config.yaml
routed_scale: 1.0
lr_router: 0.000999
num_attention_heads: 12
head_dim: 32
vocab_size: 32000
attn_scale: 0.177
init: "uniform"
learning_rate: 0.0132
lr_mult_o: 4.0
schedule: "wsd"
batch_tokens: [65536, 131072, 262144, 524288]
max_steps: 2482
Below are experts of layer 2 (counted from 0) of a mixture-of-experts language model. Rows are named router (the router's row for the expert), gate (a neuron's input weights, with its number), up (a neuron's input weights, with its number), down (a neuron's output weights, with its number) and show model dimensions 128-255. Each number is 128 + 24 x the weight over its row's rms, rounded and kept within 0 to 255.
After each expert's rows: "comes after" lists some tokens at least twice as common just before its tokens as in all text. This comes from a sample of Wikipedia text that the model never trained on. Tokens count by the router's weight.

# expert 56
router [134 136 160 133 104 156 122  88 144 125 105  89 113 162 147 135 120 159 132 137 156  96 181 156 111 129 128  95 121  98 165 100  95 122 101 132 143 139 128  67  90 144  98  95  96  93 119 172 120 115 113 110 133 122 123 132 112 149 102  68 126 121 137  99 199 158 153 115 125 133 105 123 148 114 131 133  99 160 101 125 127 170 119 107 182 114 104 129 114 153 156 113 144  95 165 169 137 129 166 154 118 127  94 111 128 131 128 102 124  97 100 152 144 121 125 106  95 117 124 173 108 119 117 121 101 106 118 156]
gate0 [169 113 147 176 108 125 110  97 140 121  99 153 129 157 134 106 115 105 155 143 132 129 122 179 125 118  77 113 149 101 104 152 144 123 138 134  70 132 154 118 119 120 140 104  90 123 102 145 153 129  82 128 108  90 108  87 172 141 143 122 130 140 125  92 111 119 166 122 104 171 144 125  85 135 130 169 121  88 136 153 169 119 151 103 104 179 159 148 151 128 128 121  95 135 125 149 157 122 166 145 112 129  88 114  81 119 100 125 174 124 108 141 140 137 120 143 121 129 168 119 171 138 138 123 106  98 137 121]
up0 [100 130 133 141 103 109 123  67 153 101 118 141 145  82  90 118 139 112 131 110 123 119 102 141 139 127 167 125 143 148 146 120 153 188  81 105 102 160 120  84 144 115 126 112 117 151 160 114 136 137 133 125 147 151 125 137 135  98 131 133  80 115 135 143 140 146 113  94 134 113 123  92 162 153  97 121 147 112 112 144 108 183 145 112 120 121 135 139  99 125 104 168 150 140 107 192  83 152 164 132 166 123  92 132 137 137 157 117 112  86 142  93 108 124 112 141 131 125 147 106 123 133 139 118 148 120 146 129]
down0 [127 148 112 116 110 163 122 166  72 128 127 135  87 110 132 144 123 124 100 148 138 147 124 129 131 146 153 132 107 106 145 114 103 153  93  97 132 113 106 114 106 116 148 154 121 152 124  76 128 115 136 113 151 114 134  74 151 164  84 120 112 140 130 103 129 204 138  91 149 174 120 170 124 119  82 136 142 158 179 106 162 133  93  74 202 146 120 139 150 122 142 102 143  83 152  79 161 138  77 147  98 130 126 170 147 137 143 172 107 182 108 120 110 126 160 171  77 148  95 141 119 126 151 139 106 105 120  93]
comes after: " was", " be", " is", " been", " were", " and"

# expert 19
router [ 83 131 151 114 149 130 159  97 115 162  84 123 114 112 128  99 109 160 158 140 110 152 153 127 124 129  87  83 124 127 139 141  86  97 127 157 140 145 113 119 155  93 139 128 112 105 127 118 138  87 168 115 117 115 137 158 113 157 137 118  95 133 134 107 146 107  84 150 152 112 108 159 178 107 131 155  94 122 133 123  99 142  87 128 116 132 138 142 111 122 135 143 137 129 103 120 155  95 154  89 134 106 103 132 129 102 155  94 146 146 151 114  99 139 138  89 129 154 121 115 153 107 159 121 109 148  97  88]
gate0 [113 134 145 106 125 112 106 166 134 122 142 141 153 116 106  72 210 178  94 125 128 138 128 155 117 126 111 131 134 113 134 112 123 141 135 129 108 127  96 113 130 146 100 127 125 108 136 112  90 124 163 155  95  79 116  91 129 161 120 177 117 124 151 146 103 126 146  62 161 106 135 126 154 121 148 167 143 127 165 129  97 163 122 142 130 132 127 117 192 133 146 122 114 129 134 154  91  90 135 149 146 151 129 116 124 146 112 131  99 128 100  93 138 134 112 123 152 113  61 143 140 164 139 102 132 136 164 103]
up0 [ 84 138 138  82 112 119 161 139 152 127 123 126 155  88 128  87 138 123 113 113 153 138 144 134 105 113 154 118 135 145 135 116 121 133 124 106 130 140 116 116 140 151 116 144 145 111 161 114 120 110 166 103 110 119 136  97 113 128 109 167 116 101 137 143 123 124 128 107 114  95 154 141 148 141 109 134 103  89 157 124 157 228 110 186 142 114 129  86 156 132 134 118 117 146 115 162 127 104 129 135 155 141 122 109 142 182 134 137 115 112  86 100 128 155 122 123 168 127  79 124 142 157 139 131 101 136 144 109]
down0 [ 76 133 156  97 127 138 163  89 119  98 133 145 127  96 119 128 124  81 131  97 155 145 135  76  88 100 140  81 131 117 178 144 153 116 129 127  79 160 116 136 128 139  85  92 121 100 155 177 100 122 126 110 130 103 146 167 160 157 102  73 116 134 100 141 142 145 166 113 139 150 130 141 125  87 100 137 126 104  78 128 152 130 102 129 127 137 109 134 126 119 129  91 161 165 156  90 125 163 153 164  97 123 118 126  93 129 138 136 118 144 129 102 108  98 118 119 122 129  77 119 141 119 144 111 139 106 126 136]
comes after: " |", " by", "-", ",", ":", " and"

# expert 110
router [123  79  97 154 108 101 162 131 119 137 104 111 120 126 106  99 129  91 158 174 120  97 137 160 165 132 142 157 132 154  64 128 147 125 100 194 127 165 107  98 109 136 116  80 124 159 123 148 103 132 102  88 122 113 139 120 167 121 145 102 150 112 114 115 136 150 163 143 127 154  95 167 133 136  72 110 160 133 151 172 117 139 138 158 160 132 132 133 120 154  91 101 155 118 128 150 129 129 144 147 128  89 148 116 126 121 120 126 141 109 144 126 133 133 110  96  95  92 123 170 147 146 119  80 103 147 109 121]
gate0 [154 109 143 124 100 139 135 147 132 144 117 138 171  97 133 181  86 108 134 135 121 136 151 118 126 103 138 134 112 110 143 146 118 151 102 102 142 169 162 190 168  83 120 160 140 123 162  79 131 112 141 139 143 144  76 121 112 155 127 129 125 133 153 146 156 162 121 111  86 139 154 151 132  86 150 122 121 128 134 138 145 118  90 135 146 113 125 124  88 109 142 196  85 114 153 175 121 110 127 121 180 133 131 139 122 129 151  84 123  81 139 140 144 153  85 162 138 121 113 104 148  76  88 101 123  91 127 105]
up0 [113 132  96 147 153 158 141 122 137  97 155 121  97 160 107  99 172 125 100 137 159 145 109 173 121 165 130 146 132 141 125 133 156 110 134 168 164 110  99 106  99 150 125  85 106 118  98 158 124 129 137 122 121 109 166 129 143 123 115 106 137  89 129 141 110 109 135 116 182 110 117 140 139 141  95  95 105 118 147 135  84 120 148 120 105 129 147 129 152 137 135 100 163 111 121 114 127 116 139 138  88 127 117 137 131 116  70 178 131 154 109 101 132  99 162  95 105 111 181 147 105 161 129 153 122 170 143 124]
down0 [126 123  72 156 115 149 135 114 128 132 145 107 113 132 126 123 103  87 155 135 135 165 129 129 122 117 131 143 111 140 115 149 140  97 154 137 145 108 132 163 135 124 140 133 116 138 132  99 152  86 137 148 128 147 164 127 137 163 161 120  72 121 106 154 131  92 107 143 181  93 110 100 134 144 160 165 142 132 109 143  72 113 114 133  85  62 155 121 156 127 114  85 148 149 145  90 109 143 122 107 143  99 135 131 132 107 140 106 144 124 140 121 105 113 137 150 147 173 139 129 102 181  96 133 140 116 148 171]
comes after: "'", " was", " and", " to", " of", " for"

# expert 13
router [134 118 131 158 171 136 123  94 128 141 147 141 133 118 160 120 128 157 131 170 151 134 154 174 147 118 140 127 114 153 147 110 105 120 139 138 154 173 126 111  99  98 105  73 141 141 147 130 150 133 126 114 118 153 136  85 110 128 156 116 166 125 150 105 127 146 126 126  87 117 138 170 156  76 143 157  95 147 104 144 144 118 128 106 142  91 127 184 140 123 109 118 149 110 113 128 124 128 163  88 142 147 155 112 135  93 161 134  96 107 140 168 140 106 119 135  78  60 140 138 159  86 124 151 125  97 162 109]
gate0 [133 140 127 170 128 113 128 120 119 120 145 120 143  87 107 100 156 129 138 130 139 151 121 186 114 168 107 163 127 144 128 148 128 107 129 146 129 121 152 126 105 120 115 167  96 128 116 160 177 152 128 146 126 128 117  85 139 139 121 164 153 109 115 108 154  96 139 136 125 162 112 114 153 155  93 126 106 133 124  84  71 142 146 138 122 164 138 125 132 145  99 110 150  46 116 105 128 132  94 136  99  95 137 117 158 135 124 131 105 106 135 110 171 120 119  86 193 122 139 151 102 146 105 115 104 113 100 148]
up0 [102 149 137 135 112 140 137 132 142 144 133 140 139  75  82 102 138 137 160 128 158 134 111 154 136 157 120 155 106 145 137 153 125  94 123 130 144 113 121 111 115 112 128 155  83 150 135 161 172 141 115 115 128  98 137 109 139 153 138 164 146 105 128 117 145 127 173 136 100 158 106 123 140 128  98 131 102 141 125  91  60 139 136 123 135 164 108 122 148 128 128  90 159  48 128  93 164 165  79 157  88 116 136  93 151 143 128 137 124 142 140 104 145 127 129 106 185 127 153 146 113 151 148 123  89 101 124 142]
down0 [102 127  34 126  97 133 124 126 136 153 122 126 122 123 130 163 112 173 189 107 142 125 132 153 156 164 169 141 140 129 136 142 121  99  91 130 107 144 138 108 106 116 126 152 154  94 127 178 132 115 134 129  88 131 100 116 102 164 135  99 162 160 175 125 114 116 153 121  71 127 151 125 161 162 109 142 124 149 148 114 142 125  89 146 150 138 131 136 112 145  81 135 183 103 120  95 147 126 124 132 132 125 159 146 150  96 157 117 138 142 123 159 151 130 130 111  77 116 138 178 131 112 133  97 102 106 154 122]
comes after: " to", " was", " and", " he", " were", " He"

# expert 37
router [139 152 143 142 137 116 162 122 138 121 115 105  96 106 151 150 141 169 127 109 156  97 172 173 151 152 114 140 140 100 171 129  94 131  97  96 166  95 112  88  95 147 134  98 127 106 116 150 152 112 114 146 139 186 122 125 108 136 131 115 123 131 148 157 146 118 149  85 151 143  79 131 109 137  93 115 124 143 142 106 167 140 117  97 134  78 115 126  85 152 118 114 109 122 100 126 160 158 106 183 119 150 113 112 102 106 158 106 122 166 115 111 148  84 110 112  92  81 139 181 129  71 143 134 109 122 129 139]
gate0 [113 114 115 129 168 140 134 148 132 124 143 119 132  85 156 118 181 174 165 123 128 102 108 101 130 155 104 116 155 114  81 157 166 135 145 129 103 109 122 114 113 113  96 157 122  79 143 166 125 103 136 127  99 162  96 135 111 124  82 196 144 131 154 101 157 134 149 138 162 143 157 117 150 105 152 120 130 143 100  86 155 160 137 145 129 106 136  78 155 125 137 141 122 174 158 147 124 123 124 134 133  89 130 140 148 175 132  90 114 100 113 113  92 116 145 134 171 118  94 114 140 100 150 137 142 146 158 131]
up0 [141 142 185 152 116 103 149 129  98  72 130 169 148 138 100  97  95 134 111 107 108 139 143 164 125 133 168 137 138 150 127 101 143 145 136 101 118 119 133  82 144 132 143 156 119 149 106 115 147 141 104 127 183 119 142 111 130  54 129 152 147 120  96 123 109  97 142 131 121 167 124 137 128 162 134 118 177 137 137 156 109 126 154 149 119 102 134 167 113 135  97 139 154  66  96 163 136 145 124  92 100 147 132 134 123 127 144 139 126 155 150 118 182 118 133 151 115 122 100 120 173 165 145  93  91 139 116 132]
down0 [ 95 160 114 120 123 133 133  96 148 138 124 152 139 147 166 137 132 103  95 119 126  93  84 161 104 125 135 131 144 138 125  89 152 134 152 105 153 109 142 132 133 130  70 157 168 146 147 160 106 122 129 128 117 131 179 130 101 111 121 115 120 121 111  84 112  80 153 146  94 111 127 130 124 126  82 114 151 117 132  90 185 134 109 132 150 122 129 158 114 123 102 111 116 106 147 155 143 113 175 103 136 152 133 149 138 136 142 127 107 147 139  89 143 106 121 179 140 101  90 134 125 115 120  95 180 146 163 122]
comes after: ".", " the", " and", " a", " to", " \""

# expert 15
router [139 132 131  83 143 146 119 161  76 121 121 168 106 113 129 171 128  86 106 111 135 138 169 136  71 114 113 122 156 145 128 105 147 116 147 156  90 108  96 130 128 123  96 140 133  97 149 109 156 113 127 160 132  98 116 127 151 137 128 112  95 166 143  59 104 121 139 114 137 133 171 137 138 174 138 127 123 140 138  80 122 115 108  97 107 159 134 117 109  82 131  98 115 140 121 148 102 122 158  95 110 154 155 121 117 128  85  89 103 157 116 119  88 133 155 177 132 122 126 140 175  99 116 127 135 144 100 167]
gate0 [118 106 103 157 140 142  94 103 139 126 107 110 157 138 113 117 131 135 104 179 144 132 146 138 150 108 150 123 133 157 115 156  96 145  96 101 140 124 137 152 177 158 125 142 135 126 135 151 149  81 188  98 101 129 178 151 116 180 147 144 108 123 124  85 134 117  76 158 145 130 128 138  99  96  83 117 131 141  74 142 119 143 111 191 128 124 103 133 102 151 157 124 100 126 116 103 108 110 156 115 122 111  98 118 131 162 135 113 102 130 166 146 126 143 143  91 145  85 136 101 136 150 115 160 103 137 128 144]
up0 [ 86 160 129 113 114 102 137  99 129 172 111 155  99 122 110 138 168 108 161 110 147 102 130  88  89 128 118 123 142  64 125 116 145 135 137 140 133 145 155  86 124 125 128 114 123 101 118 106  83 195 119 111 131 123 117 119 120 101 135 138 130 124 146 114 159 119 136 100 130  97 159 115 109 142  99 155 110 105 133 147 107 134 137 106 129 138 123 136 114 101  82  89 135 151 121 165 114 155 151 137  97 129 177 104 163  88 104 136 157 177 154 109 124 141 120  96 110 133 118 131 123 161 114  77 120 116 182 103]
down0 [108 114  74 117 110 142  79 121 162 151  95 114 101 152 159 105 132 142 172 149 118 128 114 142 152  91 127 108 116 156 133 123  80 126 130  96  92 145 143 173 155 153 147 116 119 140 158 146 123 125 137 114  65 104 153 107 137 125 159 103 109 123 127 125 155 147 109 137 113 137 162 166  90  72 137 107 145 142  90  79 103 108 107 122 135 108 114 151 142 142 108  95 143 145 132 158 125 125 110 102 155 116 107 147 144  82  95 138 145 109 134 111 145 176 168 104 125 145 119 114 106 129 116 115 100 113  96 158]
comes after: " (", " ", " P", "′", " S", " A"